From a checkpoint of a small mixture-of-experts model trained on Wikipedia: a sigmoid router.
Below are experts of layer 3 (counted from 0) of a mixture-of-experts language model. Rows are named router (the router's row for the expert), up (a neuron's input weights, with its number) and show model dimensions 80-159. Each number is 128 + 24 x the weight over its row's rms, rounded and kept within 0 to 255.
Before each expert's rows: "comes after" lists some tokens at least twice as common just before its tokens as in all text. This comes from a sample of Wikipedia text that the model never trained on. Tokens count by the router's weight.

# expert 31
comes after: "-", "\n", "|", " a", "E", " 6"
router [164 114 127  79 118 125 125 112 148 158 121 122 108 116 128 125 121  69 129 162  67 104 141 142 105 144 122 152 119 122 141 108  87 164 114 137 122  94 167 125 119 127 108 123 143 123 127  97 121 138 118 106 115 165 118 100 106 123 105 106 153  94 133 168 130  95 150 125 158 169 146 125 121 139 128 172 140 110  96 127]
up0 [167 152 119 141 116  79 147 124 127 155 117 169 137 142  85 125 142 119 133 152  90 145 121 106 112 100 142 129  71 145 108 121 135 120  53 128 153 108 149 143 151 154 133 146 136 135 116  94 131 143 130 114 139 137  96 130 139 106 118 165 144 185 155 152 143 113 153 129 162 168 125 128 133 127 134 132 130 127 135  81]
up1 [ 87 137 112 136 159 116 105 144 152 105 151 131 159 114 112 105 103 146 107  67 112 130  91 137 108 127 124 119 127 111  91 109 109 140 130 160 161 139 123 119 134 126 141 120  97 101 120 129 107 168 114  97 164 117 154 189 115 126 131 151 121 135 137 138  95  88 156 122 171 102  83 146 141  98 138 137 127 129 113  98]
up2 [ 91 121 111 124 141 127 121 106 164 131 183 103 136 151 151 141  89 121 142 144  94 104 158 112 166 116 119 132 140 142 165 109 156 143 124 158 129 125 132 117 106 121 140 141  80  71 159 151 109 118 128 144 117 126 145 127 138 112 127 153 111 133  60 165 123 141 134 156  90 113 129 132 139 132 138 123 163 141 146 179]
up3 [172 118 102 103 128 153 122 110 155 155 138 117  98 106 106 142 143 115 135 137 123  90 142 135 141 122 148  99 147 113  85 128 126 163 148 111 140 137 143 142  84 115 109 162 124 115 117 155 133 156 154 119 178 132 135 144 113 146 118 128 117  86  94 129 127 119 150 143 117 127 135 120 159 147  78 142  87  70 107  58]
up4 [115 172 102 109 135 105 153 128 166 152 127 111 174 139 126 119 133 143 174 101 171 168 133 131  67 101 138 122  96 148 147  92 141  97  84 132  63  70 121 118 145 162  93 107 155 130 138 131 120 163 137 103  99 116 114 120 133 152 123  86 140 118 129 103 120 133 131 119 145 121 117 124 135  94 174 186 156 138 143 106]

# expert 25
comes after: "=", " (", " =", "\n\n", " \"", "-"
router [122 118 127 176 135 147 135  94 117 177 134 135 154 112 135 131 139 114 121 135 174 122 155 134 164 173 144 104 149 120 117 186  86 154 128 128 123  96 159 139 135 137 147 110 117 134 157 122 103 137 116 110 151 137  94 147 129 128 133 152 138 130 139  67 117 115 104 133 126 160 138 131 120 104 173 128 144 136 148 143]
up0 [144 137 101 131 116  81 160 139 140 160 115 124 136 165 119 168 138 106 116 101 160 124 146 117 104 102 157 131 133 115  72 163 106 143 128  87 107 124 106 147 108 152 151 161 141 108 119 107 130 144 120 115 139 153 124 110 115 111 142 138 122 138 118 100 145 116  94 142 174 124 143 142 118 139 135 111 145 147  51 107]
up1 [135 176 135 143 183 120 149 100  85 127 109  80  71 121 133 168  80 161 109  88 125 123 146 138 158 136 154 103 129 144 121  89 123 108 136 107 107 119 121 155 144 108 143 128 151 132 130 131 136 142 176 113 120 128 135 163 132 116 115 135 117 122 136 111 162 110 143 142 124  96 140 160  95 148 150 128 109 131 121  93]
up2 [ 95 122 139 149 111 145 109 120 119 115 125 152  91 134 106 135 125 135 141 116 105 145 132 104 130 129 122 138 171  82 134 117 144 163 155 122 160 144 155 141 113 129 104 118 107 160 116 123 102 110 129  38 158 102 145 134 124  92 152 108 113 119 147 135 140 141 154 134 135 140 124 114 113 113 136 114 152 138 174 176]
up3 [125 109 141 169 120 186 121 176 180 107 119 152 136 140 108 144 133  77 118 161  66 130 142  78 104 171 133 139 153 134 136  91 109 147 133 134 154 128 116 118 111 142 127 138 134 121 122 161 150 145 113 157 122 111 196 140  87 171 121 127 111 103 128 109 111  97 135 119 113 132 114 111 173 119 126 125 112 133  92 137]
up4 [103 101 120 175  80 116 132 144 152 129 162 144 192 134 123 122 107 128 121 139 161 132 120 188 101 135 137 135 150 204 124 119 120 125 158 174 151  56 112 114 141 143 124 101 141 113 149 145 132 129  91 162 127 160 133 135 121 114  97 109 159 118 170 134 111 137  85 147 123 123 123 116 123 153 148 135 164 125 135 131]

# expert 26
comes after: "\n\n", ",", "19", "–", " (", " in"
router [143 161 127 130 115 107 110 115  93  96 156 139 129 163 115 136 115 130 108 153 185  98 125 135 139 108 130 144 132 102 127 129 144 163 114  82 134 145 150 129 165 145 123 117 114 178 104 128 104  90  81 154 135  94 175 148 110 114 132  89 125 159 133 154 117 119 133 150 103 181 132 115 146 168 108 101 103 126  93 125]
up0 [113 105 130 125 180 149 133 126 148 119 130 155 147 135 127 139 121 146 132  88 114 136 129 173 129 125 128 107 112 136 179 194 123 103 152  98 140 152 162 160 189  81 119 134 116 140 104 121  96 159 131 125 155 133 137 138 102 179 125 106 142  72 100 110 114 138 119 120  99 108 122  90 165 117 133 111 140 140 175 126]
up1 [159 123  53 123 130 189 136 113 145 104 120 119 116 152 143 137 169 140 132 124 126 114 125  51 100 116 145 133 141 110 137 132 111 126 133 142 156 168 114 164 114 111 136 145 119 142 132  86 116 157 132 107 104 170  91 101 118 135 146 123 120  95  90  98 130  96 148 160 159 112 174 134 117 118 123 143 119 131 172 140]
up2 [138 122 116 129 116 189  96 125 156 127 138 100 124 133 121 133 122 116 147 103 139  92 147 153 131 151 137 144 141 124 126 132 111 120 142 140  92 154 151  93 141 123 131 113 154 132 127  97 142 149  85  89 173 139  98 143 128 138 139 117 107 117 172 154 147 121  99 128 195 109 152 109 153  98 100 133  93 101 114 134]
up3 [111 143 136 121 137  86 115 139 141 123 158 151 133 133 137 145  66 154 133 101 113 121 146 126 124  99 132 117  84 120 117 117  70  99  99 149 130 184 132 147  81 136 118 127 100 115 107 121 130 173 131 114 102 124 167 154 102 136 135 113 124 128 170 153  90 165 133 149 128  76 139 123 138 123 138 125 131  82 112 135]
up4 [167 121 163 118 130 174 130 141 114  79 127 151 100 136 113 131 134  89 111 127 114 108 120 128 125 151 129 115 117 138 123 113 175  99 150 142  97 137 110 122 134 122 145 139 147  98 128 143 116 138  90 135 144 122 133 142 112 109 116 154 129 108 142  93 106 105 142 101  85 109 109 124 147 167 107 105  95 110 114 112]

# expert 5
comes after: " |", "-", "|", ":", ";", "ed"
router [161  62 157 141 113 143 128 141  69 133 107 144 107 133 118 136 106 166 137 186 134 130 119 108 134 166 128 127 131 143  99  76 104 144 143 147 140 139 135 123 128 130 115 130 112 136 114  83 120 146 150 181 168 144 153 141 132 131 120 141 136 113 112 139 121 116 125 120 176 152 137 130 104 103 174 163 115 131 174 158]
up0 [ 99  65 138 114  93 108 171 122 134 109 127 122 139 112 131 141 159 110 116 103 148 155 137 136 163 111 167 131 132 162 136  90 136 184 133  88 112 159  80  84 146 139 118 117 144 115 129 121 105  88 153 132 141 121 127 136 120 125 116 115 121 149 139 149 122 132 109 126 154 158 131 138 144 131 127  78 111 160 131 126]
up1 [151  93 139 135 141 163 152 134 126 106 143 124  89 124 114 167 142 140 116 135 153 150 106  81 149 134 142 149 118 123 149 101 124 132 138 143 133 130 110  55 157 140 151 180 166 130 164 119 127 104 122 152 119 156 108  85 136 104 117 122 127 139 127 117 134 120 108 118 158 155 141 134 101 133 119 178 143 133 140 167]
up2 [140 104 127 148 107 131  84 114 105 163 111 147 148 159 130 111  97 133  87 101 128 104 132  80 131 157  90 124 122 146 167 131 112  98 131 113 132 117 106 129 109 119 121 125  94  99 135  95 139 123 143 115 118 151 172 114 133 128 122 171 160  82 180 154 100 136 192 126 129 166 120 156 136 120 105 125 137  97  71 145]
up3 [141 110 125 151 128  95 125 145  71 135 122 121  76 168 140  91 100 119 125 129  85 150 119 135 117 140 115 124 134 147 140 118 111 129 140 130 100 135 148 112 108 137 123 139 135  95 131 169 122 120 134 127 104 162 127 106  92 178 137 132 106 150  90 131 138 143  84 113 143 129 130 125  92 152 144 150 133 141  84 120]
up4 [102 132 121 160 137 136 155 138  85 187 135 136 115 136  85 125 140 154 108 165 125  97 104 135 111 111  87 150 129 106 111 108  83 105 130 140  79 118 112 155 145 118 134 162 170 151 110 122 124 130 122 152 113 122 157 150 122 156 126 132  97  72 118  96 146 158 113 103 108 154 110  99 124 134 141 170 148 147 144 174]

# expert 15
comes after: "\n", ".", "=", " =", "\n ", "  "
router [131 130 148 116 165 144 111 154 117 137 110 133 129 145 126 153 138 121 150 140 161  75 133  81 117 102 163 120 126 165 116 138 112  97 133 135  94 117 128 101  79 144 129 155 116 149 128 145 166 121 105  81  92 134 210 120 138 134 135 152 134  71 133 159 130 162 130 127 110 177 137 144 100 164 157 131 115 109  99 140]
up0 [111 175 111 130 104 173 152 162 138 120 129  89 142 107 120 135  99 128 150 123  96 113 149 130 110 100  94 109  88 129 132  80 158  60  70 138 120 109 115  94 109 140 120  90 123 135 136 148 139 133 131  79 103 132 127 139 162 116 115 122 129  86  91 151 159 144 118 131 112 137 149 137 115 122 101 149 172 136 120 143]
up1 [134 145  94 154 138  86 118 109 142 137 136 109 136 139 113 104 114 132 124 236 126 129 127 122 140 162 140 106  99 145 143  91 129  92 162  80  78 136 125 156  84 135 151 122 138 148 125 131 174 103 126 148 124  99 127 109 150 162 135 137 122 157 123 107 152 144 124 108 131 134 126 123 123  89 144 116 133 135 131 139]
up2 [112 172 128 126 187 125 133 146 121 132 156 129 151 112 118 142  78 116 120 132 149 127 178 120 122 124 103 136 115  93 118 143 126 140  64 156 160  99 126 126 174 124 117 106 160  87 114 126 127 116 166 186 151 137 147 107 104  84 103 111 120 158 131 122 152 164 107 145 158 175 161 141 128 101 120 163 107 113 102 139]
up3 [177 118 113 125  89 165 140 136 130 130 126 128 101 154 113 179 126 105 141 141 138 142 133 138 134  80 158 142  74  74 129 194 146 141 140 109 100 126 109 119 128 112 137 120 123 150 112 121 134 108 125  99 156 107 129 177  77 146 121 158 124 132 153  92  76 144 115 109 136 131 140 118 140 127 148 128 124 125 122 161]
up4 [158 154 125 147 146 135 109 137 143 140 126 138 117 156 146 111 106 117 128 183 100 117 129 167 108 144 107  93  86 145  87 126 138 118 129 117  47  88 146 196 145 138 119 125 160 123 151 145 126 137  90 137 113 165 102 116 108 131 116 131 139 118 120 107 123 130 128 111 113 104 164 133 116 129 105 130 140 139 113 170]

# expert 6
comes after: "=", " a", " the", " and", "\n\n", " to"
router [179 126 143 122 121 144 155 126 179 148 121 173 101 138 128 122  90 132 108 106 114 105 147 146 143 178 113 122 145 124 151 139 109 135  85  98 119 112 152  83 123 163 114 150 129 132 152 121 159 126  73  61 141 124 121 138 126 142  72 158  75 102 112 151 171 105  90 119 114  88 142 103 153 200 136 103 128 125 117 135]
up0 [110 187 165 151 120 126 117  91 146  73 126 118 163 132 162 125 103 133 121 127 150 126 112 127 134 150 147 129 104 145 122 139 147 109 133 107 127 108 105 113 117 127 151 105 112 129 132 166 151 137 120 118 113 104 173 132 118 136 148 128  63 129 161  92 121  95 114 133  79  99 102 133  98 166 123 137 145  90 102 129]
up1 [172 108 168 123 114 126 142 119 110 134 159 140  97 154 135 144 108 125 137 106 169 145 123 123  92 120 137 118 120 173  97 114 105 100 135 165 127 154 142 147 112 146 143 139 123 136 124 139 130 110  78 118 147 151  80 123 131 174 114 183  96 170  99 107 128 112 113 118 105 130 111 103 149 130 141 105 129 121 151 114]
up2 [133 131  92 150 134 181 144 139 146 149 125 120 133 134 153 113 113  69 125 103 135 138 125 114 117 164 197 130 159  97 108 102 115 146 152 167 147 192 101  81  99 135 100 115 159 133 135  73 100 142 143 127 143 123 169 124 134 129 132 119 118  57  92 118 116  99 135 152 125  88 128 108 124 103 120  97 148 158 165 138]
up3 [105 157 155 170 169 107 130 137  86 150 127 127 127 131 138 151 163 107 101 148 149 143 120  83  87 146 127 154 143 116 125 133 146 108  95 151 123 130  98  68 133 133 169 163 161  99 117 154 130 130 124 157 114 101 142 139  67 126 134 146 123 137 113 155 137 155 134 160  98  82 133  95 109 128 113 160 102 150 130  95]
up4 [128  92 112 134 150 116 114 171 135 109 149  96 104 118 135  94 129  98 133 152 101 125 153 120 159 142 166 126 116 130 112 140 121 134 129 109 125 176 108 137 140 130 100 156 119 176 110 125 120  95  65  89 112 116 108 137 145 153 114 140 124 127  95 122 131 116 109 121 158 112 115 113  96 126  74  79 130  96 115 157]

# expert 29
comes after: " of", " in", "'", " to", " as", " with"
router [119 125 152 154 107 139 116 109 139  81 129 157 131 167  87 108 138  67  98 133 106 115 118 111 106 168 129 155 102 165  76 139 121 155 115 135 143 141 145 101 123 155 133 138 113  95 141 144 165 141 109 129 119 119 110  78 116 146  73 103 107 136 100 136 108  99 134 155 114 148 141 166 161 112 118 129 105  75 126 150]
up0 [145 137 153 205 130 137 100 124 103 144 117 119 160 125 116 125 134 128 127 114 115 100 124 128 141 164 174 157 119 184 141 138 133 157 121 117 135 140 151 128 132 140 153 130  75 171 121 129 123 150 142 126  77 113 134 178 104 147 152  89 111 147 129 175  92  65 137 115 108 127 122 148 134 136 121  98 122 111 126 123]
up1 [ 87 147 100 148 134 133 126 122 131  91 136 129 113 123 104 136 162 114 108 109 114 119 104 112 132 122  92 114 142 102 137 114 102 100 139 155 140  93 143 122 138 131 156 128 164 135 119 178 127 140 124 121 143 121 127  83  91 127 121  90  99 130 122 127  96 141 135 135  72 150 120 136 127 119  94  96 128 121 139 152]
up2 [121 119 121 100 148 130 124 108 147 118 130 112 108 111 135 137 168 107 126  86 112 118 123 133 137 158 160 133 145 187 177  97 163 116  82 114 111 186 117 115 128 124 134 124 121 136 114 149 123 126 108 101 125 111 107 174 145 134 151 130 146 168 126 101 109  93 149 141 145 153 116 125 121 145 100  89 122 123 147 143]
up3 [128 136  97  95 149  74 110 120 111 101 130 124 133 176 108 111 144  73 118 117 149 157 142 121 147 138 125 115 152 173 131 181 120 169 125 116 113  84 131 136  57 144 127 156 104 135  99 137 126 151 140 123 149 145 163  70 134 140 118 152 126 143 151 133 134 155 115 130 113  83 144 130 161 134 135 139 141  79 143 117]
up4 [116 103 106 135 106 112 100  97 200 152 121 129 102 148 143 131 144 104 140 138  97 122 126 134 132 103 127 121 154  96 101  96 105 135 146 150 109 140 118 120 187 106 103  98  87  97 122 160 129 126 164 119 164 124 133  95 127 110 123 142 125 121 141 105 127 150 125 102 171 164 124 132 156 120 133 108 145 132 103 151]

# expert 14
comes after: "  ", " 0", ")", " 1", "%", " —"
router [202  93 119 146 107 122 120 132 136 147 121 142 137 104 131 129 125  99 154 146  75 103  93 150 135 153 126 134 146 103 146  98 129 140 132 162 104 148 147 139 146 130 108 152 157 147 164 151 128 138 112 112 164 143  99  81 116 138 115  92 103 151 133 113 107 103  90 131 175 122 116 118 145 165 176  91 181 108 115 130]
up0 [153 105 102 112 145  70 133 144  93 140 159 134 130 139 164 124 151 129 132 109 129 145 147 160 140  71  90 125 113 162 143 119  76 154 141 154 150 196 148 132 134 112 102 152 119 111 118 143 122 138 128 152 120 211 142 133 154 157 147 117 137 118 154 124 115  93 148 128  90 140 118 131 140 110 188 127 132 130 130 147]
up1 [103 192 143 128  88 192 136 151 119 118 124 128 147 157 122  95 134 114 158 139 110 103 112 144 123 181 113 124 170 144 165 124 171 115 115 129  96 124 135 133 145 181 106 118  92 144 109 136 146 112 124 129 119 133 131 153 161 112 143 137  94 165 108 124 121 106 129 135 143 135 129 130 128  94  95 113 133 110 150 133]
up2 [ 69 114 118 180 124 118 161 112 122 114 108  82 132 111 125 111 139 123 121 139 101  71 103  66 145 125 140 122 141 136 135 142 143 126 121 104 139 107 156 118 149 141 134 126 101 134 138 143 100 111 125  77 128 138 131 101 105 134 142 125 117 123 137 103 118 125 137 144 136 151 163 157 149 135 112 102 117 118 142 125]
up3 [183 134 124 107 123 115 127 110 112 155 132 141 110 132 136 130 165 133 174 105 150  90 125 111 140  87 145 136  98 108 161 104 157 116 134 129 141 130 119 129 136  95 142 120 132 114 112 116 124 148 106 108 111 144 100  93 104 147 146 135 135 141 130  85  97  96 114 133  98 109 139 154 154 119 152 142 111 131 128 155]
up4 [152 145 117 155 131 129 147 116 115 170 143 125 121 137 136 124 165 136 107 175 152 138 106 109 104 135 113 181 159 129 117 125 190 112 152 153 124 106 124 143 143 132 134 128 181  79 118 133 127 138 137 120  92 112 150 137 127 124 132 149 128 146 119 140  83 184 114 127 129  93 136  92 115 126 103 126  98 129 111 140]

# expert 12
comes after: ",", " the", ".", " In", " that", " his"
router [ 98 107 160  91 128 133 143 137 155 110 126 106 125 120 102 133  98  89 167 176 126 106 136 161  91 123 150 128 122 142 130 114 148 156 107 101 132 104 136 157 114 152 129 132 153 179 114  60 155 116 182 167 173  96 141  98  94 134  99 131 146  91 136 138 150 159 129 100 133 114 144 165 157 151 130 142 126  91  91 136]
up0 [153 159 132 125 154 111 118 112 141 159  96  69 124 165 123 130 140 127 112 146 146 138 169 154 115 143 136 134 146  97 153 127 105 135 117 148 112 135 115 154 123 133 134 151 131 113 110  95 121 103 138 134 137 136 116 115 145 154 125 134 139 135 153 141 136  87  88 135 140 125 133 135 123 137 129 196 116 125 107 130]
up1 [122 106 102 130 161 145 149 155 181  96 161  93 185 113 118 112 171 151 148 124 113 125 140  64 135 149 114 148  92 125 142 172 125 129 112 112  94 108 103 103  92 126 138 153  96 107 124 114 127 148 120  90 110 125 177 106 175 131 129 107 120 143 155 185 147 125 107 137 145 108 118 120 142 116 162 135 106 122 117 123]
up2 [ 80 124 142 134 153 157 155 136 114  92 133 146 134 114 117 130 154 151 132  97 127 110 130 159 148 159 113 148  76 119  91 155 141 135 135 114 116 153  78 140 174 140 143 184 139 124 155 121 179 126 135  76  81 144  74  96 121 114 130 142 117 144 116 136 166 137 150 136 183 163 114 161 124 158 127 127 124 116  96 107]
up3 [134 118 132 136 126 157 155 146 199 168 118 134 103 118 122 113 176 126 135 114 110 129 112 128 141 115 134 144 119 110 176 134 143 111 154  79 161 143 130 160  67 125 101 160 164 125 124 130 106  80 131 156 119 169 145 186 117 138 107 145 124 146 110 170 120  81 127  99 105 133 138 132 149 101 125 108 105 129 114 134]
up4 [145  75 118 116  69 156 135 124 121 147 149 126 138  86 129 140 130  88 108 194 160 135 137  77 112 108 133 118 135 130  68 134 150 119 128 131 125 213 138 123  98 123 111 111 140 117 123 114 101 109 106 120 132 130 149 111 131  87 122 113 161 125  80 105 119 142 178 116 143 161 152 128  98 172  98 144 151  76 152 143]

# expert 13
comes after: " |", "|", ")", ";", " information", "\""
router [127 120 142 117 108 127 120 110 150 146 150 143 143 138 141  94 122 125 127 157 109 105 154 190 120 148 126 114 158  75 139 145 183  94 126 106 131  74 159 112 137 133 131 131 152 117  93  81 111 113 120  99 133 122 115 138 150 102 124 112 126 134 163 121 122 180 112 138 154 157 143 118 116 143 147 161 127 124 104 118]
up0 [130 116 101 141 122 145 138 107 109 145 101 120 140 165 133  98 140 132 130 152 145 128 137 155 116 113 103 153 155 146 129 158 141 159 141 136 107 138 183 130 166 124 112 129  91 133 128 128 137 130 148  99 153 153 140 120 118 118 110 111  91 155 154 162 143 123 136 124 181  79 180  76 115 112 110 146 118  87  97 121]
up1 [108 143 115 129 104 106 139 124 108 127 131 135 138 117 129  86 107 151 136 119 142 130 121  94 131 144 148 125 135 133 147 154 113 114 107 135 116 127 121 169 143 132 109 141 118 104 112 147 116 154 107 124 129 137 142 124 115 143 127 133 124 101 192 127  93 125 109 132 139 137 137 138 175 174 127 111 140 122  40 123]
up2 [121  92 144 112 114 126 110 120 163 109 141 113 101 110 106 120 143 128 101 149 138 109 122 131  98 141 150 124 108 175 158 117 132  47 116 133 116 109 104 116 126 130  91 138 149  81 125 145  95 123  83 141 137 120 127 142 116 174 134 128 129 141 153 172 160 128 135 122 132 137 137 139  95 154 115 114 128 152 177 127]
up3 [132 107  53 147 146 105 122 147 102 123 110 137 149 135 134 102 143 134 149 154  98 124 143 132 141 121 129 127 153 107 110  97 123 122 114 165 112 133 120 135 134 125 117 141 103 125 138 110 111  94 171 156 123 141 116 109 140 114 109 133 150 127 173 127 123 129 109 136  80 129 129  79 123  98 135 138 139 121 102 109]
up4 [113 133 114  92 120 109 109 135 131  75 122 122 154 110  87 121 143 134 112 128 165 111 128 129 133 147 128 141  99 119 132 108 148 150 141 103 150 119 135 153 161 145 134 132 115 143 127 145 123 138 140 159 138 186 102 118 119 124  88 139 115  95 142 149 143 133 122 124 176 131 140 144 154 130 119 132 127 128  79 123]

# expert 3
comes after: " |", "|", " (", "=", ":", ";"
router [203 125 112 101 104 156 129 117 121 144 141 122 123 137 106 127 121  68 122 153  79 134 126 150 111 185 111 163 157 105 151 118  77 151 123 138 134 158 154 119 140 138 128 164 146 117 131 107 143 139 122 108 156 129 115 143 138 150 116 102 109  90 160 121 127 101 107 144 152 115 159 111  79  98 116 136 148  97 108 142]
up0 [147 109 122 117 114 131 149 129 130 136 140 108  75 140 108 139 134 106 143 110 123 120 122 116 128 127 126 131 158 109 148 113 112 142 137 138  82 117 137 123  77 186 116 132 158 146 145 164 172 102 147 168 121 125 117 127 106 152 104 141 116 113 113 178 114 130 107 108 137  82 122 140 125 115 129 152 133 119 168 128]
up1 [176 120 176 112 148 112 124 110 146 138 142 107 120 115 139 142 118 166 139 137 151 113 106 155 134 103 150 112  57 117 118 110 142 136 109 124 130  66 134 159 165 123 120 120 137 146 112 114 123 143 137 137 122 194 151  84 132 124 135 106 116 116 106 137 128 161  99 123 128  80  93 119 190 145 119 122 133 126 159 131]
up2 [111 146 153 122 139 104 132 144 122 165 174 124 166 139 132 120 103 127 160 126 137 119 127 142 136 144 175 126 127 144 125 151 130  55 115 161 134 158 149 130 133 148 156 128 155 181 108 123 156 132 122 146 139 169 142  67 137 130 131 116 132 112 148 178 100  90 112 162 133 123  83  93 123 166  74 144 128  98 151 163]
up3 [113  93 160 158 175 102 174 129 180 110 110 121 149 147 103 101 138 135 126  73 138  93 150 168 115 140 130 156 139 195 133  98 131 126 123 107  71 120 128 100 143 116 123 110 115 139 183 170 132  71 113 145 148 148 118 142 135 146 106 147 144 112 119  95 113 148 113 131 108  98 142  96 104 139 127 122 114 121 123 164]
up4 [140 137 134 111 127 129 130 155 129 106 129 117 100 115 123 129 142 157 134 158 161 104  84 117 125  82 160 136  98 111  92 135  89 121 134  93 137 175 106 117 114 122 129 130 111 143  94 138 144 134 131 133 141 124 138 120 136 108 130 113 113 112 119 126 162 157 107 133 150 133  97 153  44 119 121 160 123  84 121 118]

# expert 4
comes after: " |", ".", "–", "|", ":", ";"
router [120 121 123 125 123 119 133 139 153  87 131 127 169 108 132 127 157 158 124  94 112 134 154 127 118 161 103 139 160 120 140 120 140  98 120 161  84 150 142  80 145 140 127 134 149 113 152 108 141 118 116 145  87 147 200 115 125 139 125 169 135 121 157 153 119 152 124 116 109 111 120 123 148 109 135 191 184 120 181 113]
up0 [127 145 119 151 117 161 151 123  94 102 129  94 114 130 117 146  89 160 157 113  70 101 127 163 137 137 136 129 153 135 123 127 172 100 137 107  91 148 116 139 129 172 115 102 119 151 119 152 119 115 110 132 144 131  81 128 142  93 133 117 125 132 136 149 105 120 178 152 100 209 108 130 157 143  94 101 146 141 109 108]
up1 [143 180 125 157 160  79 102 136 123 150 150 100 182 138  96 154 141 140 123 149 122 153  97 116 115 152 142  97 108  99  89 137 192 113 102 144 156  81 126 134 134  97 113 103 153 181  77 135 162 127 137 105 155 138 149 124 142 120 149  56 151 147 119  91 134 147 169 113  72 105 128 114 157 140 146 120 111 116 179 137]
up2 [ 96 134 156 130 139 133 136 128 157 146 126 122 155 153  98 117 117  93 134  82  76 123 127 127 147 118 145  82  99 156 174 105  86  98 105 119 166  96 125 148 128 127 111 132 151 125  79 122 134  93 140 120  88 124 139 141 109 141 132 147 113 140 113 136 107 126 120 116 187 138 124 110 107 133 129 106 147 158 151 123]
up3 [ 99  97 204 101 153 121 140 171 139 181 122 135 143 131  85 129 130 120 148 112 167 109 116 172 150 120 155  92 116 160  65 132 134 141 127 148 146 150 131  86 100 127  84 125 129  72 147 163 152  77 146 138 102 120 160  97 110 133 147 134 127 137 129 108 139  97 115 120  99 128 116 120 180 129 116 118 182 135 132 114]
up4 [116 132 116 156 148 143 163 153  98 161 136 142  45 108 122 121 163 169 122 147 151 119 120 144 184 120 118 112 108 101  61  81 119 141 123 103 111 137 117 106 135 144 157 134 111 119 109 111 149 134 161 147 129 134 126 161 138 138 115 130 143 134 152 161 130 170 131 120  92 164  97 125 162 157  88 139 124 146 135 106]

# expert 10
comes after: " |", ",", ":", " of", "-", " the"
router [160 163  98 142 168  98 128 136 110 146 130 117 130 130 129 138 150 116 119 168 134 107 128 104 126 132 163 141  89  84 102 110  95 168 138 106 136 117 134 118 126 133  92 151 128 113 147  81 143 129  64 165 142 161  98  67 111 100 122 150 118 110 127  92 106  90 136 137 169 134 145 109 156 164 181  92 118 103  83 113]
up0 [110  86 139 141 172 121 124 148 150 138 142 147 145 115 114 171 120 136 156 168 120 116 113  92 144 114 203 125 150  55 107  96 132 122 136 143 128 154 103  87  69 130 144 110 126 155 133 166 140 124 115 137 116  93 108 156 114 147 135 128 116 130 141 125 132 153 159 117  98 172 131 142 114 144 147 120 160 103 125 146]
up1 [138 139 154 145 142 144 177 141 115 109 141 109 104 117 102 126 124 164 101 123 118 137 144  97 128  99 130 137 126 139 138 130 142 138 144 127 125 115 124 151 102 136 111 151 170 138 164 163 157 146 160 115 154  93 129 137 111 138  71 154 104  75 134 117 151 144  92 124 138 142 142 152 133 116  91 137  78 160 171 115]
up2 [120 117 131 145 100  64 145 156 134 164 121 104 150 133 118  92 110 170 128 114 105 144 125  95 159 161 133 126 107 134  64 127 107 113 134 127  97 143 130 117  72 106 148 190 130 108 130 155  88 151 136 134 118 150 133 144 128 120 111 132 119 155 125  97 139 132 108 130 140 180 124 122 183 144 130 162 108 120 182 144]
up3 [166 116 115 145 127 152 150 111 116 115 137 133 191 123 119 140 142 179 141 118 141 100 131 103 151 155 166 162 120 108  70 120 127 113 114 158 129 146 109 113 109 141 118 132  94 140  89 135 143 145 175 143 166 158 104 153 138 137 142 143 129 124 141 152 128  95 151 123 148 122 147 118 128 134  94 139  88 137  93 107]
up4 [116 124 107 167 120 105 132 136  87 111 124 128 125 104 111 130 147 122 113 133 113 142 110  82 146 166 120 179 113 126 167 117 157 151 139 107 105 122 102 121 125 145 122 102 124 126  90 142 143  96 103 163 155  97 110 112 129 150 151 188 120  97 141 172  77 152 137 111 112 155 112 128 158 128  28 173 129 120 100 183]